Below are experts of layer 5 (counted from 0) of a mixture-of-experts language model. Rows are named router (the router's row for the expert), up (a neuron's input weights, with its number), down (a neuron's output weights, with its number) and show model dimensions 0-95. Each number is 500 + 40 x the weight over its row's rms, rounded and kept within 0 to 999. Numbers have three digits each.
After each expert's rows: a language model's description of what the expert responds to; "raises" lists some tokens whose logits its average output raises strongly, later layers aside. This comes from a sample of Wikipedia text that the model never trained on.

# expert 11
router:486451482563484482539544528545468488454456460548518442529490504442463496485542431453545560524503446444533535467454452499502441435482483455470452544486441465533479461476566484442436515517529563480465479478520495524548434457455516464568455487437528498467480475436516434430433436534422551444
up0:469485497536492493507479586507390489501470483504538498569478516493530501452527432425553541466536529513477419456462448434568440448516548503441477472523434443602468475516512470445495463488502537527500499468542508502481475465394465456547517450544547512524588537444548468487459474532464583497
down0:530505554583540526458481456462482496485483530501561447451503502474531471525540532469455557513511497516469483488499476490491418517494563506486563552525461537526481551450490480465577566511552452483476516510410418492452544568464576549477528488433410495544506509495521555468496557464480419583
up1:493453550563472499471498542525488552531462471524484526521495527535527499478526439417496578462549519449482475454455503502600410444504513480493472460534444455583487462470523503498516528497428520455476508517536458504511438455432475483505452464495534520474554488424521437475489491516415571467
down1:519461559483551565602511449516515507503510477563544494478539465438503419537558574468498543535464556495509459589526494505511452516514511520542516509467472518502505530493491498442537558467519423506475493514459424522455494512429541520461467513444495505461527531548495534448505438508469489478
up2:517455521573546510537504519511487454460471479492532482494509492524508541476521444417454564476525466486544492453488506509512447433498480535512469507517467425523480494466584482471505503552451483494494475534511462422522438429463435484530454499488533549533507478448487448472541501541422527531
down2:532553502495487592515496447435614598581550525532543460500495498422441471488492460514507479540529525453548589487491479506469566513482544535553521561521418516547468592483499505468553539524500513477456538451454527537453507500524478570482496554462466475454513532507556529536463539542518470567
up3:439481549475509530489495528488523568531463485483444547558516531466531471450530453501458550523543496478485553445432601556576498359401525492479456500551455486529459425483504504548493543525486533441475492519551540456489465459496444453552522447502491497490556482484521490507500461540517531492
down3:532507499471558495531424463484432443451497461534497483456431577435455493476530517523543505528552578529485456558506446542522456534514509552423491498516482477533487566459427572511459530504481490542504484508505435515439489519482452544476385535543525504489579485526500478502473463504500488505
up4:518475541570514483565525510537471461460451472518510559500513503528494567477568514472455532422520445444589454440501558442489415490434473503547519478583425484554468518487510437462520545520494506530541455542461507467484441447513468539476468527501534517494533505480421402476482550500468528489
down4:489522546474491518502485440461548592547505536569513452523574580462449468534484487461519515470487508533596499518480431469466576533502541477470525568560436496502462514476518517528538526502496451500462477452398436482478482508481495620468621509512461499530552549498458543491473538437541485533
up5:505492490545501550501498507585475435483465451472512590446546487529521543551494481500510520513516491436534440459488474489494414434471467525518439454519444439569454479458589491476503554542522559488531474516545521489485452468438470466450530463468526545505539512438474463498496482472448534489
down5:455511517566532508486445472487523555492540547556454436506488525536455436483563538509468535515540501543493526465516459479526451493470526564446408526511397520521493513489487516462529522529472449487470467449445424513439491549472537623471515454435463516568519521507548525502487538461527424482
up6:523463511578492480486469555507494499492490482441519542470484474583515464446567479424481497498485529467524502457482550534592454445439459503506489514488471517556451485550498497449523561486491508425605473504531512517500463475466490461573461457434572490462562576463505501527478498502479573528
down6:484533525538528456526499506512459484494569521521524397510571507558484471577504566520549511544504631510554539535492472519511484483496551561484502472516535591495535534442497554487551548604503485463511534492491504492389512525542559610483474497497513496502505547490506499503487491483512466560
up7:476495496527498488546536554527491532507467515515535495507456519497500517532530487474457531539549476466516447461450502540524476517483511575526469477526494432444495484532597464478519521505456479541569459484468548523545446488439519472531470507404515500502479474479522489447436435525506502501
down7:572575492518437511551526427511576500546444497517464543472506565436498487474523503501433465455495519528423546501501426484477490505536528476540539481526471569515482449478507472481543533481531576487507547608465487543476519505486560473505568554525476524566439527462534490570508481534492467557
Nationality, religion and culture adjectives after commas in lists, such as Indian, Sikh, Islamic, Israeli, plus year digits in tables.
raises: "our", "oring", "ô", "ire", "ison", "ires"

# expert 40
router:445440497573498481492546550519442503455468459536485494510491517459474507488575445476510539484499457394542528493458487493513432465504511472494476519510427436542490459531548516478460472516477551453523416517507471467528418456474514434524467452423577521450530470448509451446448477551439531432
up0:447446531524507476502526483507484461471482454496495482493518529536484479544521435472519520466565489419506560500490516533535483500483465505535522429491455440548457514505584567494466471514505534487470479523492572552497498521466598492499551588546609560536432418503511459459395491491442487554
down0:463483495505525531531501458579515469517502527529457506502529496544489437571511456472541519539462522475467455507499513536449471382539418450471487512475467503485454503501538504447451537528521529469421421494526548541466579551468521506565513494501556450507449510522457527461541449489402431497
up1:454469478534524415469500528547505460456513517498540465469497445443541562506489468492461566523521536450521478543525371443486471485535526477436458519487502520471481503493514532471438575506493495497466475497516470461479471461470555530488499491492541491561511450482463458490538485535505558501
down1:519580513433504455436520513499430536551576510558521506514555524537547495497502570437433537528460574514543452531565509566500525505522535498553553501551413485463484485513459552497475490472467466550511500497444501575534560481521430486493543510532471526479447469545534505510424531489566479423
up2:516482513535459449439507488504420516470467548540460478505512452558413442466527528496524512466481535494549430569553434410488481447489547498527411538561486522482514473486602515516471504499512493467437477465512482507489454467492449461440513511498488507473415534521537521508444506499509497526
down2:519486507555564548451493476505526469564528529498566470501551471469523504502485573541510437439424534545524438502486491492500483503547492510498471578552490590525492523548500480536514515502438465504505517449479479453548536487511525590566506556532533509464480440461484476448565537494484423466
up3:525402509549514465449565526537445508467498514517512503439499486516508488534450479493446548521443500426551426428447517516520464515479481480509493503488485465548499465497535506489512509508522505603503579561505510437529462503536497490549465469514516523501539420465506446514564493521478520404
down3:443486511525481497548477494484535478486516463401486563538592468487576515466516517478511450487479589477469485499519500500503478407519496485453554493501504530545512532417478523450526594573509563459447510504493491446454509522453482453546572461487583528538475437485467466515507512447491488518
up4:485479408530478559438562535494422521435483468405534493473587492557520471490551514508496477561550555465428526510492475540514448513433411487553459510479474528479419429554530533559472511505474492516503529488514603501479493451539502506432517450519570508512444463459523471479497545523488555539
down4:429434452484545503509517491545481443534505507530545519486527491510452570503517431533492585540502491496483518457461562458478484433495452544511571504493508529571533562430479488483506534594542498505480514545430501525555518494556518457531520438500475516518547475548427555499531470495425443458
up5:503484530507481474436497493547515489474470457581530527485524574477460431512546493478483490456469459483537522558510393468510512477496509499561487501592477493484436469527557434481451482518515481447522510504480520397513505418435482587513496526496586529473503502464544485490579447519466451485
down5:538523495451494498435544422449551536555531448471520495512496470488514506445470512567474481473456494441481488465424474554589496451508503557505582597528549503562422515485500479475446513481510521527488525452507544526487524506555473463444515510392560513496465452494528504490483557483481429488
up6:504511504521465556541528542481533437516495494437473463545552490514511517503555483531458485498527531509522511527448562471499491395502499499490459532507456489552479496536543518441493501526487525447594517596526472470448467472546465507441505510392632458463524516497389505499552520606492459470
down6:450499463551460479497468467505440421520489496518402454469536506484566442486463475543477517495476456465581479421486559481549467544550580558498463463547609455523506480504510472517510542529448519525467504541468485505464559548416463593466491492514443529488503438519484491490494539529459470526
up7:497484545506472529529556441500499444495528501459582453480547502495490507547537445456519492534491424432499541405470444543485494446453513519499461501526449416472527485516558468485499528553534525485504497571481586525548483490523466437511462499467410593455462444487477474446558487429454495507
down7:558471545417453477516447453482436415557492462463500475446476493481474523488504534449492531541468447477485497478405495574526463502537473521464476503504423520508483542500442473505484457419526535504538467598478551478509476510530441517492543560432496484534570443480450573492523609462493562514
Capitalized words opening a line or sentence, mostly In, By, At, From, Since; typical of infobox lines like In office 1886 and In 2022.
raises: " date", "oth", " start", " contrast"

# expert 52
router:481447480570486498532549534544466469462456478546501442519487489449454483477566445448548555529507457442526536476451446491485446446487488444464457529473431460519480461474557489468446507508520566483472472488526487512533435453463518471562450486432530494447479480445517425428420431534420558452
up0:520485472535517461454459522520483444495419447534609432493524463510509459481556489515499609513546522467493460498392427482512494470500561526488447454486431468500480463468534464520491487494531534519538491439502512487533478463436450498482504484436379475474408462469410501462490485540480485541
down0:468470475465503447523515561413443564499472421491445461553557549445461468448464539473547535485515499588453525462530434492386494567514489509544512509560476545475422512506467504530513492512461485530431537468470460459534448538473454425566479525561432527468496498533519514415480457453461510518
up1:462462454550536518477479566556491440461480506546461496511501542539413482492522548525551580524536509478518484459436489414528508465493553496494474454591464459523535440496538515514401420468408489477551461513517501468543457470423556515553439461509455522521456430495486474441457456519479499402
down1:489472464523534466528497461441487495531482445447500485511537565406466542475547522480537455533589463544516516445456460512487506538482505497565567429493511521517515548571482480513524497524556488475408547564458451546569530522500444498516504546485408509416529467494497503496471496498534582498
up2:512460522508420508546460511482501502514460448524482535512512481450524451441629514427463521568438530491499560504514533498526495463485455521490502478552436454527483441556490432499507517445507473412513470550508466484600472450527471429651499494440521525533470475458500472466526495449488538449
down2:512461429521589469560445431503449526448485464511512491538526472455575473530546553454477528512518512536529449488563441554519503581531467530461493519509465487523508553481495521466493511531541484492472453518470476511546511522453440550432504507482487538529610490558571461509488489477465471525
up3:445487473519492497474544456475519545414436454502464451482541461489504512538490545432460498523499481455479518507512506501527467485482470481476462496584449496482497440549541541526484546595558518434466467507483517457541464456531465474469539434435512568479511442451572433514546521507427495525
down3:522436548533446479555510552547463451568440546458453515432504495546487464560467479529455482527466484435511518486478500446537423450488453427546483509428496465503519467521484456508548495448527525512501572565490531446517537470582491467506590503530486457480525534408475478446503546489448516503
up4:478461551559441534594527482623472559452380429506475507555525535536522444439483509486480478508466469466442551477500484449505479508565443427419510477463486520489472466516524545542494469481431571519476511533536505487512429511513479423536546524490526461483482500471471470439518434465464465492
down4:474479501543431543462398517449516491532419453438483488490533539492523481510448438533504506540480505549426567493457497526529553488476519447475474514503428515513526401518533426536551479523495566460509506475513488541540538484513524523437511552564466501536478484527518551552521535521489519593
up5:515462574509509477522562449487474504453426422451468441487567516486499451510504486457479501557554475463514577512514568480503473472466478452537510475495459504455419444536548521477528483523549514419508456459505512536529495491520491455552504522464507460455432492425507453488506491471481462492
down5:471478522514466466537526521489471473556431524483487505482489478551541494563442443496444498495507471495585533503540563510536418481433453417563470509489488458559517408462575363513466501460511570537471529522507551549484497448558494528509564453540524472512474553463509459487520534502551502519
up6:500457555492493494530577448519461483472443436452506479506519542421518532566511451500418528564534443470505566477441577488502468453510488475577474462500464510453494425530492518528503496504555524496441452502469500560497498489509522430574574486454489463457497495468513437516525492486455512478
down6:463516518469464482559525490515550512547529525510446506478500492532575508540491475561474432527534516487555491477459503485477539473507436444487453523501494532565497431456658408477519474523517528565481535568485536540528534521590523498527545527529509491487461575469472443449489504467499494483
up7:457447580515485461513556471548493564471369440496480436568527501480503514527492508457445514523497460500517589459497535517555460479506490468519439511561414445465511422530495471518439514535472484458464448545554475548515470468497480466570533453439515511467454434476531443478553474493441514511
down7:489459528548494451536465495477492507513471550490442503495511469522463436601539517524411521488480518488540563489454460497559500455504432435495442546477466514498537503411540464493587465574481522511505482501511525468554539530608542506532525513480518557526529541454551500479499532461487464549
Personal name beginnings and lone spaces in table cells and lists, such as Wang, Kumar, Norman, Nikki, and spaces before years.
raises: "'t", "ropoda", "|---|---|---|---|---|\n", "ı", "ι", " Liga"

# expert 44
router:490450481565470480539542523549471496458454463553508451532492502457463494483547430454548555529504449435534535469452452491498445434484484455468454543477439463527475455468558477450438517516532566479471472488523498508548435443456511462563447473441530500461483477441504437428433444534423561446
up0:467434447612508541507493477564450467524484467449504467544525507473437510468516494441472551455471558470512525508501524549559439436477499512485443555476443478545498489492503521448488501490505484487498513480491491465496442394509526468505515512472575523450449516460458434367447527514471511453
down0:480428492474470485504529475527492505473540510516459568496498532535529526434467430524508438474488434513494507427533514557524508512421487527544486445459536546375559515502580418506446595487563517479511488539502593500466495502518617461515536458488470460423551520491506484525477497492537476504
up1:567474514532492575549505425550490460487532489555585503525511501491501503517497495484555517531479479456525489546537494465480488491536502418506443489506452508450502455517552502480463429552510582430522390535508466478576423473487567478533458497458486499469477479496437477475475427552460489488
down1:495492498578543494523461541525476560485574456551562514470467547427500534436459505530453450464504453540552475478516421581566485494510544521464473459494501513481557592571496452472463537475518488494481507505517465409474458540437474496498468549463534521435600501503489450536560513554455422507
up2:530476522528508529520473531541497467523485531534506529545513529551512509485480431455557543477579514476449516513494516478531444459451520441563471492560481474500469478525517502467460456481457502458554422537588482523505461472465538482532459471480485482470487502423530467453411489542495486466
down2:509524511507523505456497473566464488521469465548458501512460553445506530571514504517474484547561473468511475554471486497439551494492469511493430458546482519501456575596486566533517496470510453525490485539557494480549463509495502561478506449561518419529504455529526453491484448483386448569
up3:456430473520473470547573510532506472493473497488460466490514537488467458441482464432462502508486461461539522489456520483463469474525479513501412492524479451522501455527577546499495570478490534480556526502539458465476441482553584459487482499484552514518572437517465475478447461505475513479
down3:550423487500461489565489522550573447533500599498424514472528471506542471484514504500453477440512506524510442563539492523520470472468548509547452463546561505534528551437527450467469498547520462538520494512445533454455385486502483458455543476433481483469525528537524462544472499530527489489
up4:496477460539520410479523495501438544462489449475500470590492544499506489471504462428438495501501487475562490540442448452557446547524528520477472467495455455536453464523506483516523476537525498484523500476555481504503465453461488463577514545496540547479571458411527500509441490500483580434
down4:494522511536431412551492496526490445491485565500473500547562535491514511527467552537492467475525574439480460510431575421553477491425526446455500537466505489441515516496493451478442469472452534481520485512501469539521463516483502499503533468534405545461507513521526446521498479466565540490
up5:481433463579471460480552487529439490477453468532503553547475560479473568506508512439490540488540468488614471505484477485558488478464541539460486540490422427504457465520512478473502534513514542477544499503526456496543419444478469468493503526444463550385544446495496430411419501470462512440
down5:479463492507453501470567497462453478522531485549495508526458581481542571490500490490507478452480409554476514420445458559501534535448528480599545509474529545433537559526566412484487558516578488460522460517493548522448434497546513488509460421473514483464585551480557525565488528522545555421
up6:534464454498513535426513489483479509509485508533503514468547466467507536486504446466586497535486560461460529490510475449507493475463503538457496467466466508513474500419480609438521557553527541507421503478540400470489476502490465490558450465459508543440587511497513474481397443518476489440
down6:505469509505475445578454501418476497538484508499522406553434496451492482388447482479484541510460506490434617474434491526537489523466544539488518500444498552482506489543474472532457511409509474519503542506532485603462462509535483456457471491503530467543535502546525448495518519476493482519
up7:480460492558508488576551512520514450532498493530505424463541488511532499511509495490521552519455514477612479546500511546506424447500578500528506537462458448499461520514484448452442583514482535463468471487516476500471466449472454458526462487495565495446611487490541494439516481483452550475
down7:461433465479512519465484446485529543496566474476507463584496545501448459415450489493507485473490458519462554509546544568538544432497508490537476563564524526521515560445544506448444519525458373483515434490408558578504505552505535567538543570484515490490495595582469485518457579453554514515
Place names and subject nouns ending a phrase, such as Lancashire, Wellington, Medicine, army, plus year digits and table pipes in election tables.
raises: "stown", "urb", "apoel", "sburg"

# expert 9
router:492451479567475486538544524546471492457452466550505448527492511460455495485545431453551561525509450440530537472452458487507445437478484461468454539479433460527472452478564480449437517518534563475464474487523493521552436446458513462564446474445526502463482473440501435433436441533422561447
up7:471450449563526503485511436583492551488437454520524469478524550448440525487456444498501490436508462435489569461473516524485477471445527488408449531549452486509472472580498515552413459600521510483507472486500466455527464465469554515507469478474530474470534399448466476452515465538501507419
down7:531437493494551538515469509541536461410444496438483538437534446472447475470524395483466501572465475498492545504498475498469543478476497425452461546464455506523577464529546477424455542557571579402453459496483447447524472506499520499490487524443481497496472466504444506468497523514518494457
up8:411462454536454410467505566551488535478435440502567461532504486527487555490532507462454581517513422487513476566472481503515458531528587445482469568491450454445495471540561485485429499460468503521584508468556476558501464429451458512492491484457448534484560414498460462505439513525495555391
down8:512439566493547515473574519495531593554636581529454563494519570495496462525530459504491495544444507480465460429503523555547498470517479531469474484481485487526543542455514477438504487467485511529534561499422530551562524575517510469513431455434511528535501499522533515534499497476532557501
up9:471449467535539531510496539550420491488488464488522526513523509515487490538525483480481627522541435441488543501472485502493423492469559503462426497523442468558467456511540523529449480544505552506577490504546520451476435445433502504523470454490573475492500430443522464453476508512470544430
down9:469455576546517539545515542441498490472524455538504567458468499459542473501535496465431418463490557515498563505485491548518423502458479566492540464507457448476498513478523469515505529502542464492529555510436438458518482469525446534485505431395559545471455520496474524410514481557556544578
up10:438446521538499521476556587502447511489473464525431462511460564555480545467515451414497542461539451500563456423519497464574457482483593453480445508467457463541414459504561475511482466483423467464457467483463488456504481464487444456562520490492581516446540442479525510525477521489521548432
down10:503515507473549488464540484466412540564558519485508496474525430507425473439449498504512509523509523432512543496478556512471479487528586540511524413459533478472518490505489508512515452411467561548537525446523456483417519579577510504458425491509479511554478580461507447476497476444549461525
up11:499472494548461482552447478470468490513494463533531506468530494538440472476439438507497524445526463475566536581470488459531451432446504475507443488504454443540439418557508500510454488589554512563499544508560564470445461465474509522488468472526519461491526487492500470450481500559403543437
down11:576485499501487542507573490483478541495551559496512545481516462480498534452515459506514490534448474478517556441499481474506532473479486479457501495476508521491540503491552472495533550535579536561434589485384473496498537501533507568542525525502496533461488534469518530505543536512484517574
up12:522457499553472456506526573551443485507480479532505432494491515526533431528556438479507573492576511448523511488470577440554428482415444479475449434511473510542453483435508562478498531546487481509593498540489483509502444487511532503497467495492543474477482412412531471461464568484465562474
down12:548500472446511491571476540483489577517560562506523537536455592481535525547543558459487441516541542434500511590457505497446550525434500536482549413416537548527478550472514551513542526498524498478510516527456480529570564519488528518529481525470474498481498499543554533527479467458499498538
up13:447483484569489467467483485611450484480528471488514476575512519540395529457474433495487566445503398495518511472492498433534448394476578491440433500500452443553421426534514501546464495545484518513504488497494465459528469459435484458478433453490507442443486431467450435425547491498479490482
down13:516422480506542602542506519516468513504478500526452496486496456543456461471522470480489511520519516459553529442462469405505477505559518499456440473528518488521553455507526496453544479505507515492528567513470463524449499503642466514512511555429421554541448463435512492502532494423434470496
up14:524490541565576482481552511544418496486541451515461508472582618431548502508471450475466564496558466435488447468500460447473456493513549424449467512514495444474422463436547540479454454539544509441538503475531512508525471492349502489475507521495465529482515455464503488427513477490443506440
down14:481460509523563568620546493507474555435535446525510584486444532493523509499518448541526507519585483579474535492437471472533476563503481531432494510463477533459589532467526451546445532534525511478486517516464466468490453514502479529597469516473476429403505526484539435445525483579443559460
Numbers and number pieces inside table cells of results, scores, times and election figures, such as 57 in 57.35, 5 in 5,380.
raises: "sy", "tt", "ti", "ts", "ours", "t"

# expert 56
router:492449485567480482539543522543471493457453468553510449527493510450457502489549434455547558522508449440532537473451460493499445436478481455469455538480433459523472454468562478451438515518529569473467477484522495515549432448452512465561450477445524502464481477437509438431436444535425561448
up0:412477545534481470521513549532466536500508434519495504497533496470515503456456481495517474426483470377494539421443520485578483438485521475442491533572465451487421500526554509470476515512477589491533501474464501504515486472479548455467533465531509537427514490490544445446426484514466518488
down0:500424554491541502471492539512544537520506501503491494443550545519515502511512511486464521500509503429516511441562405543511504490498453519538591471543438487452481499480530539489488457456523563553541474457447412505515462507441463545441496469500569451456499493452541487539490447524537555542
up1:456454533556441482483557541508504514466470451526463483477516470450539530514486437439521551507533477427462550517512545530513435432399512449524478483466460413505435435509557486478475514537433563494527488485528531506531481433438466484500494505504571439427518466468540417443472475526466548460
down1:424465517547519513557473531538527516556483494535437553478540522511550519511528471547525457479439471486536475479509558536529488492490516496481505498519559457501540511553520557516416548473469494477474423480455448457474563469446574527524460512543543498506537488500549560524486465509490495528
up2:434484466578453553523539519542454474514487508509513535499476507441519484520490442513502523471590497445439483441469506508518452345420539464469432533531472460558495506546550486449462507474523561521513517524503558445464416472479492548504509502502548500462523504474501439436467450535485474471
down2:424514517554485569495527484539510502550417469490534470401570548417561477507505495461476441467506464443489489512447466543542479404442481489483469453475481438451456530577523526530544530501630532489464498483523515433500504433450523441528521524499506527504522520492590492517560436511427522509
up3:409496539526515523528543542495468512529464465497442520489496521442541465488500414475476494518504475432474576367425506461561478423448514429492416538576473477577498508565579462513466552508544608508515473493475482468538469478449519473491509477516577494464509494477491461395463492520486518493
down3:513457587539539524520527472497503526559503558474478475435447557493578473518519566421494504460520449480485492483519468529503520484431468518543501499531446468497464514464550607548517509477558556528528418470557416484560501543453477471495497500431480467488478553409572595480535472535557511494
up4:471438489576489494518473491521486506484450473499493531477572455535470553517533485473487515450513495441509527428451488484527449391487485482481451567537467442521497454540531547471417504535489569493500477497513482509502435445494495488504455452476540496461505454452482450464530453545423618440
down4:507459559481514501527462526468487490502516441524444559481498508510449524491491471465428510493424473509501558492450484473456522453458535533482508483533532468468504519514562453609473519453464504469534481509546447506460562463378545485473510438512515470489481494430596509532484488473468533470
up5:409484475561512489554565551513462458447474435520500462564512459502513516451539486455487532517464492482475577439455542507502486430526520520477416464529484500502441467516495455496482457635543573459498406545515431494480493482502409461507528485465559500487498394483507485479499494522495485404
down5:508515506546510489471494533495446452536471464461467513462522539533550533580524545489494462416492440520509494512501557480544532506502554463499466408440458468503484472442442546501479500524432498552483441563481407467489473481464518564456552446527474478582560511480489502495541459466454541527
up6:515465466556478451558493555556467500484483467491509532501552484463478554458553477473448558454528495465496509452461484459548442431491516484480463565529468443534464508571504527463403511535471547495530486474519440467521426466441458493519464498495535470411532413468540425454499504511465546464
down6:492470546550471501530439533490526509536517529529452614436490580505454528539527460460430538478406431500495462526488476449497509508454489542457545517527490443479467598480584505560448463456492424489549483534508490480520520463470522500529479453496513546514492481442590533502478487518482532483
up7:509448542562520489476473500522468492503511498538507526504535447509514465534495460541499544539479507509546450431555540476495499454551632505485464540564482449473384420418536536563498497499480519532478525527550547496531474503461484527485530511538545436483550502434563480504534509536490536485
down7:591531494485418493477437465519533505502462495451448546512444422473463486500526571516533511525465522565438503522507396504474558497538407448533512560455572508547524533477488465492541553502560492512417505511512454477481510496523452445464539526506554552515420507474497501433450479499442508553
Completed place names, surnames and nouns like Karachi, Buddhism, Street, plus final digits of years and statistics in tables.
raises: "oa", "ete", "atives", "aled", "iture", "ific"

# expert 38
router:455450491569487469472540466538452475441472463546526492520502489537449483501561449448518523523532458435575536489463507476546445463494481453450479538503434479524495478454549499415437471527479546472497451524545534479510429429498520461541449483457572479496469461428464434436462442536459536449
up0:420459517536492489487525536517485460473451388465547519534546537496526442479518483447424535560477440506580475488520499427520477440512459459499518496537502482494470480481470585487479405527500467514589497496557510547434475465496439472579498442487593464471573481435492486531443487427478525492
down0:521505444499472502474598495486484539452486524517559502514551518549485538557433479540493542491466499514496503470525492539564501492533480484550536458423432543491494511502440459527459447546539520546477561521493506538563511479570429554505549507521527530554508476483490423527520509428485546553
up1:462499505557536422521479525516485420450490499473446555531486558431492550536499518497500528530496445475450521563516518495557467528571446446419477536536484428543439466483498520563479482449465448518468439511497481473486502498499523411493478485553630504503466483495471445486510514520507482457
down1:553414496418457422489531506499536531487529434502531501434424508510554406447476531483529468452571484388461501569445439488480576483455487523475487512529488470530551458505434474482567506497505476525510491508514608524532543498467438486497505516499472476557489503525496532519499477491558508476
up2:464484447528464543553587528473473510556518465480444534539501542461522518573462489514540584460500421461509470540528474556455471469509424522540501517447445429581525462501493476435522494458506464446569506493540526504532475450484586546502517469462503533491547514473509453489466508463486461459
down2:578561529529550512464461465504562561482546493484470494604496541499415510526475423461513457485558566500514529470515464493505457507460502483549468552378516529488493466503472465492505424462497509489466451454532533436466513511486502463538535585510514502432434490505485493448468500433491472492
up3:432514565512494483521498508554472489463495494513447495560471563590450466454533503492520553484621460498485428530470506421538511502457559465503488426506469489465470506484569479490475523445477465480485444548522432460526481462520463472551512495494452480460553528446498482464547462462458516518
down3:480541487499431462467519514557496516514478526478440519469562501477484466528504506467488465514441499513474522521420556469530460509493474492504495535419473457510519457453447468531498539544495554498524546548439462508538455500524436406518454526482473546440507526549459464521502544468464586530
up4:511518504510567450512492512500509526493491381446501476455519514480449525511516430546454487517484482482597449498495506491508519513550488547460484515447456500524479496481453495580518481552547475499457510552555419484475470473489540528438500555455416423425487523484549486484552485509520509532
down4:482394527504536517481497473546493510468502526539501530539509495545471522555544466481538482559501544521510432538481546475502484467512491533456558513482496509509441532487526551445501457468556459499526488619482538545532539494521532502517504465532485441484482454581498546571590450494420519468
up5:485454494483530474506509490517531442473513551496514547496442500471478576525479529519567585513519486469468486488402517472498464496535561447440468499483467491521558547495581471455475475553480603527508471516538449550517492499502465458542441441555525498529496469508486462485453497519480498386
down5:482544494492460469438516437498476501461528425524437450500472500478492607515508508531530529516468497459443534459482518491500401472433496422539562507475526535459474452506506558545426537554464494514514471477459559563459473490570480501454496511531439489449495440507445517598527484500472518563
up6:520488491524535477486472500584500485489509444527482485480444487486479548594490421547513549507479505496486488510508498548500435430509446508428454510498453500463527528557536523543467539464481497553472505518496498412532452480488507525568514536505582479530485454442527455425519491538512495534
down6:501459482527508415404473425516470541472495506529507426511440439393538540558464434476538505492501432466540530478514497462446476533481529468577404524514492466470456444523508502477464514588498530520561475497459496502492461428527497532529600520530444510420529528514491529484529503505464487457
up7:452448511511490572538553533536530557537490493523463570554499547505450573554449473516539550464540407455508571493508576589534492473508469439496487535441462481556518471531541551526460459473464515487464520492524508513420467502529526514525515539533494494523512379434481458460434486490473524482
down7:481541530404532433521479482548534525447491520512489468464561469526498521510507537443526455530475506548450567536470524508452463473475531455511514513458416473432504428501510477560433549505529577447547433534494481466536435472555473452461549502552471530524519464499511409510486557451576517490
Word-initial pieces like d after hyphens, und, em, inn, German and French articles (des, der, les), and score digits in sports tables.
raises: " Genres", ")===\n\n", "ard", "):"

# expert 19
router:487444482571467496531533535562463494448465464543507454548482499457456496492547427440544555531516451444533545465442446502504436442480492471474449532484436465524466450478563488452442508519516571468469484478519492513548429452452520459561449478438528508467490474441511430430433453534414558449
up0:449498526535557480530467584543519501508484513451503480623524540504475525504515337448540509459498395474494542511505527513492489413493535489515468512416486477472483454590515469451444475520516512473539501466581553542474492473469530532481562488498545532523464419509495486512402469436421439491
down0:515511460533459510512531500445497475531516519488501562501482432454451526479504549569483461456497482487473473516557421488514488571539475519504545457532516539480561480529507474554529459517473486502494580525542457429500450460471530587466489515430481568422472492534429465519404438450477525535
up1:525404529536444482490544507463474579486482430502532462498528549436445534560483449480421526575530493511525559457481486507517476525448508548504473482513463453527467466490598461507485549517456493484430477484503537492489430460483463405518457514465501568452524485499546450494472508505509596488
down1:524446550469532461552469494453535510450462527491441426503557518458472523486521475457481527518494464464422521461540508534487624508478543472440532515492521535543522420448518506497502570531560534458411453529443497485508486507498556485519454453495499534496482507501430516490458522578469575507
up2:470468493540440520469489474463465492434449440496461490503519456462461541592555455474484553550534412506601557450461503520470451503539486490502391514469450466517523496518583503468506465449453494490459411547478512469499456490518497418517515486529506493497471477459526485496503507441454535487
down2:479495488501447443502512407477553525543488540498530481457489493499515460527469435537459442420480495444488553461474509486497522499501502481535596498535436591481484484519464458553514553478539532475501548552483492539488539487557501526448517513583478482522517496550474452516494545545426570559
up3:513463415507467480459502482534479524492503468543518547490558597411477552532489413477485528574527489499573512480413496519488467492493446552476479553435494447534522506502599443510511477463572531536396473510455524475545446497479471433560539471524582491460493485469564520498508532461428616496
down3:528520505458535487497447422455465452458528519467495432489471417495543576516466407483519577526486481470485553431562509516537522476455531511505539452446522512485488489499556492480426487501470618420425508497480489465467512521489513506460504475455521512481466481508442471510426534514465533459
up4:526403497513506441566546483463481509369466457499464520500480465508491507592535458472493487489565533506451492475472530491522454457486439502462490492518489445517459490494585527451456544531541483511478469545499455451490446472475471438482445519473507471508470465478499420463509541486495561473
down4:484516490428501513467520505442457570536481545540552567490534517579527448549446471473535464490519529429439514471520567504458493492489467529537503486514572537509496459483558466600490481546494495516454513503493523481454557475497568500579445483549528468514423469432472508481461423562478539447
up5:439456443532486512509518449494451452502448424469522501451520493437441525467491426472440502530508453463484477491451494528523477472524497531467496502500488461575480397469537508566465443494505549509425522531543529503490480468463539442539553471491489409484594453452488480446496455464457536484
down5:577484571438456507488460528570455521507475495429531517499497490465519481529548449513529561508458527524452587535539466486499463465459455503518481480446548443522536500499527467525457538456469595512476533498490524440470462472412513470472524455444526479457456430491487470433503533599467561511
up6:459415448566430493489557449513420533461491417529490542525504522455505525564510464481472483519529483502543571434481506514570433531540511513455450569488468485495535504499584557509458472454519496516452477500515526496495438473487516425493500479489563481456419454457553471489495503492426564471
down6:495419475496539459550443456511499553486455501538504449452539500472548467498448455494514477504420470464525586408521497498621544469501500497516515524508541576454551462495523445481455521422543528485506461488451559559533447490446553492448508493501454449504460487469509485515425466563428517533
up7:499493507547434585481536427544498549528392456536527487470539491502507578543581459528457505437532487475502536486476433478483435452528516433399490512481476532491464470486567468518496507462553513511384503503473536491530433497502467441488494512437498510496486452477461479458494489499412508481
down7:530436525458523444495465464543475579522571496425492415552505584535579465531525526446515512504495540492501599440527486487460559484576535549580496488502459508528460506515496502543546538481447509516465550521448449557541512512483518464472509410514470432486459519564536490425467499459508486512
Byte pieces of Japanese katakana, Chinese, Hebrew or Cyrillic characters, plus blank table cells, day numbers and months in wiki tables.
raises: "ul", "^", "unction", "uled", " Suborder", "usc"